config.toml
num_hidden_layers = 9
hidden_size = 128
n_experts = 32
experts_per_token = 2
d_expert = 64
d_shared_expert = 128
hidden_act = "tanh_gelu"
moe_layers = [0, 1, 2, 3, 4, 5, 6, 7, 8]
router_score = "softmax"
normalize_top_k = false
routed_scale = 4.0
balance_loss = 0.003
balance_bias = false
shared_expert_gate = true
init_std_router = 0.00712
lr_router = 0.0026
num_attention_heads = 2
num_key_value_heads = 2
head_dim = 64
vocab_size = 4096
norm = "layernorm"
norm_place = "pre"
norm_eps = 1e-05
positions = "learned"
qk_norm = true
attn_scale = 0.135
tie_word_embeddings = true
parallel_block = false
init = "normal"
init_std_qkv = 0.0457
init_std_o = 0.0567
init_std_up = 0.0654
init_std_down = 0.0654
optimizer = "muon_hyperball"
learning_rate = 0.0108
lr_mult_qkv = 0.5
lr_mult_up = 0.734
beta1 = 0.95
lr_head = 0.00619
warmup_steps = 66
schedule = "wsd"
decay_fraction = 1.0
decay_shape = "linear"
final_lr_fraction = 0.0
batch_tokens = 65536
max_seq_len = 512
doc_mask = true
train_tokens = 356300000
max_steps = 5437
dataset = "wikipedia_en"
Below are experts of layer 4 (counted from 0) of a mixture-of-experts language model. Rows are named router (the router's row for the expert), up (a neuron's input weights, with its number), down (a neuron's output weights, with its number) and show model dimensions 0-127. Each number is 500 + 40 x the weight over its row's rms, rounded and kept within 0 to 999. Numbers have three digits each.
Before each expert's rows: a language model's description of what the expert responds to; "comes after" lists some tokens at least twice as common just before its tokens as in all text. This comes from a sample of Wikipedia text that the model never trained on. Tokens count by the router's weight.

# expert 16
Description: The first digits of years and days in dates, plus month names, such as the 1 in 1826 or 1986, and October 21.
comes after: ", ", " ", " in ", "1", "| ", " | "
router:484452502511449544461451476472510447492471475478533458519613515486538495551364503488451511513494531508518474481494475540518552518518404521542536467522523499496483489554457441424497579510548490487489499450474485509587509500483469543540497401502464488446570500555566493567540503506488579511549499496437452432456540501403548459535507529503478536474492508515516451543484452485486520519525
up4:486534508550527381520469477526470425557452501497461496426526595567505469569465577492403497616486500487514457529460506483444510530523498523487511484478471534525492519609437478494506503533514487484470486519468553471530457502528427479488496462574544467472534505485489497511500475497447547575526443538505516547491485477457529516626558502494479517545524464473474510496483480491506505527439
down4:564515540518533572447520589462452523441489480427520467517576459466498507497466446505530563484474525472514579454507465541411471487431502535571533551462488523438545460477498427538461532479523507526513549469563473521468445497495481464493499517461517440507504381505528583547565515482510516486496460496522527507485486426535550500441467455537505482480519550514456473570561483482486509556514
up5:463539532471497459495453544520515511568471510537490442504509544497484509477396524437467518572495462447463462506523493486432483561496428517525498497462468500521578492515473422506457519521429450456470576592487543519477520583440405501477488483584547482483535526541481525596558525477525509516514548481542551450471455515444489460547435491502532536535510503463536493513464486511462551468546
down5:489573485548514456515444478464495473540501494519525504526467516484501529449487506529475512463538511580606547515486517441391471550526528453458468555519533494529507568467563402455495555463457480451479474496427502478446470499458570500502518513498507504490520501530479497484574569548584534497520507480450412513499506488517477439547471527510449516572523452487492556432517502500403539448522
up6:553523504491435523479541452475513549459506534550544408511586539544481501416593481551472526494553517534493597453524459470511454473531468523500581497507394483523502517506504518454546482563512532524536507489467500434469501477499459496448501509497494526466475491508543533471414501463459513474450527468541494548486493535496502596458508452523498481473481499593480497434474585478527435446459
down6:490511568406541513507544504504562469439571541536496497424451527463527514445450528538488540466525538453525454489501449520548549534502542452513478542443497513565517518516551441472521514448498572497506498449536534617450456428511574506469560511519512529477539528494468494490447521459443476421439424519528492499498549474507528523525500504505484512544469432454497510478504463406486571468503
up7:416512455487557460505512476489509540534541494516493498449487433467534566441496459474534491485469470530505475510484510495580515548487534608525467514521515452486550481429491490470388545508442484496528543528463502535551516557511455571514511470473514521419568479419572542484513539435478579442558511455483496512502436541502484476506416530469467482465499537475556467486504577500530477519562
down7:517431522497519458476489516603447542541478517482510493487500501473501525541504558453438467508494480510533440485488478425513536432542459499583523537486541523572516478489514483537534477516497541532456433588546442521469556486533445535517533460470458483481450485432508539413506453471524552441471492605524530492604433419505484442464505485508483471494499504499511462569504556477520513571494
up8:450471526531465525463507452459522510495462479527483426549508532497408577470605458523514528466550487493454578454475465455504443518518467571491505491474462568494530466518527497469539438500391508534612477551459542544504435489536534533498521513471486520552556536435498579496499502487516484520498477493461546489506498558535485574521457452514501447456460498520517498487542484509469525387511
down8:553496498506453530494516475410556464522475485477428474560487499567580470481495484502509578457548487411495559436581527511517485555524481497525454486527505542504515430474534495476495531452479567496503524524540446515542421515460517483518500559419508465479527529481471510507483533470527400393485462541534451434471510498523528553534529464570451516488589494497483503585493486489504479531455

# expert 19
Description: Dash-led field names and their colons in infoboxes and taxoboxes, such as Kingdom:, Country:, Coordinates:, Born:, Genre:.
comes after: "\n", "-", "- •", "- P", " Kingdom", ":"
router:483450515532514586496483535601465525394494526504548486507507489485435453546489513450469549572486524488414536501467509443535580444505556513529520486497528464411491503463524477439494549500503537516490560483512520464499570506535434512459457515450514461426502491499434595517554509480471493468528518512517516505494388545500543481478484471480588439480538524541534442508491495486547529456513
up2:497535476496511509449461574556459549429463558513568438512499521449502520506539471454491498508471502470532504516481441564564429551494500520437561503367478495537476515531492501525495523483489552490485536488497600471454448519475521560548434499493482544545480494542498497546527496460446415488519492587493496486503488485425572570461490480532483547478501500480547431534556460501417474492525
down2:473520468524484438505508460478579487472472413493490473432499590459532521543560552536461536509558473492468504520576515467518503444516594515514514508421496479548478502447445476526472462489559582492474537501485499438504469482493472548487491477504459410491513521612560480486509506544495539458565419522576573507509452493464490475510507536533489516491504456482527537480461435498420559503541
up3:475480534534469518444546411497457458539490557554500454497490416490438538537465521486549517516473432553491490494481503470448446545508481543444459510471467508433482447447511526552541525543473521401512541469537465509557548576521514547460500575456503494544471571522520512587486549447482535440535526429468467530483561566502488498451527516492532502526506530493499421448590496497513497539500
down3:490521540513518517429491569524469489528517494487510546494502541440445467566526493528438480467509434506524532434459549475461458499549424538561536423528493486440471492566487502496533461562525503555586441555555526532537518485526443486464565470436508481558448496509516524483514478553511442408451521510471563437543514550425464495542532518455519455452474472522523541502504506566491425529481
up4:492464445560410513531508604467459509506470406526510489526515476609393491563543463453514521550535489609475435450475508516468566467514505496495521502460498463485529548440436512456464487564483494486510472551474496521457538467462507530484512554474461526512493521461473526470465530512475554552466480433528473569537545549517549527486495480452515552481486507488501567504556424521471462489502
down4:444493478438520501488474542464505497517454558592514528525465514500557481527492491490450440458496452509555507484508472483428536431504555508554509507466523496508442602541542500419439495505497511462575493496491468494497573522555575455464554399505426438432518532510543561469488435516451456511528484514530533459467528438552488554546491495483535432511490525458546496528471508538547523562516
up5:539503452477450478426416596487460490570516514518515507492462473465470488552474475456583546438535541523459404564494521470500466500521522542483542500527545446466430527467527492466504481509467493528477547579494528511516530454526432515498516482549532556516487496568503531536489502506401488538542478488529542530521489477522488467617518515411491467510433481499524488519573537445524533467422
down5:519516536422542489540533449511482513467515522529557418505502461564472435519413536558471487457505454513455513528476519483481454496467475595516466468603472496537608491526499469560500524474454468466518494451507504537474508504443462508526548467508523471505502498554499519470513532449494500593506532507553343470512474505573530474453489485555460488500543453555511516520481436484556502525486
up6:511513421478510462564495456569458547514531534575472507495521474528582554475436467487524555503485533523486432478512409460524507545513522491524472470465542492565449499519509498510530484485446490458506468537459536466413471505518496395414479511567519556434515524528574465532526523524504550437473512479561508499489556539476462465493495464515398517477562565549458468473482515433551479516485
down6:470437469487483485523562492524396477498465509479514464553502476482563529510463516514484545534419489536497470535530474486558472562555454464549532495489520425495462392499461498523499532437497559435497438483528552553522452505497536449493499520548498472557524447537546570456503465557491451525526484476530524541489536490478437498525600538414488458509450495586471570507523481530458543451502

# expert 17
Description: Hyphens, en dashes, spaces, commas and short function words between numbers or words, as in 24–30, open-ended, June 27, 2015.
comes after: "\n", "0", "3", "4", "6", "5"
router:507506478462497502546516446497474427503498471527485503447507438552491418510504515459518523488461509478525505490506500500505431609466466529526469508548531464458480474440485452442568503492593499502448466494464469466540503578493522568552554501484517473524536528496443488423480546511501505518531516511462559551464490553417495525441481467474514623515440464554559435488503599554536523511545
up1:524554510492496496441499482496463504579443492563482530526501544496514466441519535511433502483482450475523461539492488513523389546466495495563413528535506517437548535539496577535494546475491531427510506459518545528423481565494470584457549441479553460555583481446549453529457516473499512487525460520500483521560513481452487516532533513537469452515472498534504489448404438449523503584468
down1:491514480494524547440491489573516431404571431513413517498555464572424550437556560469520474445516501446488536564603508460475479458493560459457507495538527431533456456492497507443465522521575511518514466577499450497468533513461502553545494475501482542457458461483468516528530527490509432479522490478486523533517510503474579489515470452468509537566458466555509475530575523481505501516542
up2:521482482509507489624489553477476492513570444452573489545497507500477520498422435519549530437475479480500473502466521505573528476480531485502471522500529484481448541539594507522483472475526475548516558556487431497542510503527515522516525496551529434543495512443468484515404537437462524504530585438566502482499477451543479450562492517466515526479404499476462542396464533503421492505471
down2:419549478436450537506570505527535583491491488506491458485615484534501465470511508544465516591475464546515427502471521489487512534544524506535480516434498523505497491503489465413408421492564470419478461436495539465423497493438490528502453541512506513455500538487536444568454457511479510536550531469534595514557503459523522521530464529519596553505477465511491488495471479532504542498494
up3:542530556513459443475484551475497535479465461488421497510533464470487583482575457427472492476519429479432558461554463520453425497539477479539522499562495479488473490519553515571492550608468538453518400508443522468463547527486500483476512508535530516456542522556508530465464486511524490512528536442470513532599521483539519531417495445512513492528492469566506505477455504565504519491405
down3:511539519572463499559460452489478533508497452464489544526465469553504489535441559485476409563469492446484415495479464436460527485533585459481528521443537498562534490498432520504421433451588454612496430463515449520453438565455499560538498512590527479509466510511550507519503507500463468518542449518507518516562517527555526487481517496526564494452501481514535529493510483457490477542489
up4:448490423562473455456517489479432527520509472445497506483509476519493575544607433471506434515536489541493472560454442513565402544495446541504524451490518477558445573474529530502528534536526464521504520581514533553503518520484530503485536419496453540472495523530437546543513482495466486550501461488378499478517416549474486505540507494455486521527560484560530485474487515471516553443479
down4:515555447481484535488606508479518482495567498476420475450502461459524487521463590510496576515504530503483580440451555510539504476518504496381461460530471510516482452515488477507507506504513523562502486549535485474454502527476476487531530475449503577565535500484513475442564520439465425516407446590540532508434541506479540510523452485510545488544554478458451503499522440422497501507542
up5:462516538504490518534517581420515514444533490510492470557500530476499459444516519430562459504476502556474444422488533571489572505502548560534551586566518476424507476541507531527520470511524491513501532528462537535425503496458554512473487571489522504452490418420525455480523457438521509475530554509475515551550520446416474461510506502429430521548467467517548518435547447474518491516473
down5:459489463527488543508504458524504408553556515481449574488413611518502463504550440529415393539515470507545514541570461480497487511548445469470503477515517486522524520466552526553489507519454459449477508472490575507588538427491412478446528512487496488499546465468527586529537510495569468527531522469520490542487536548513507498532474503460454428438499550525468509546484514488462494474486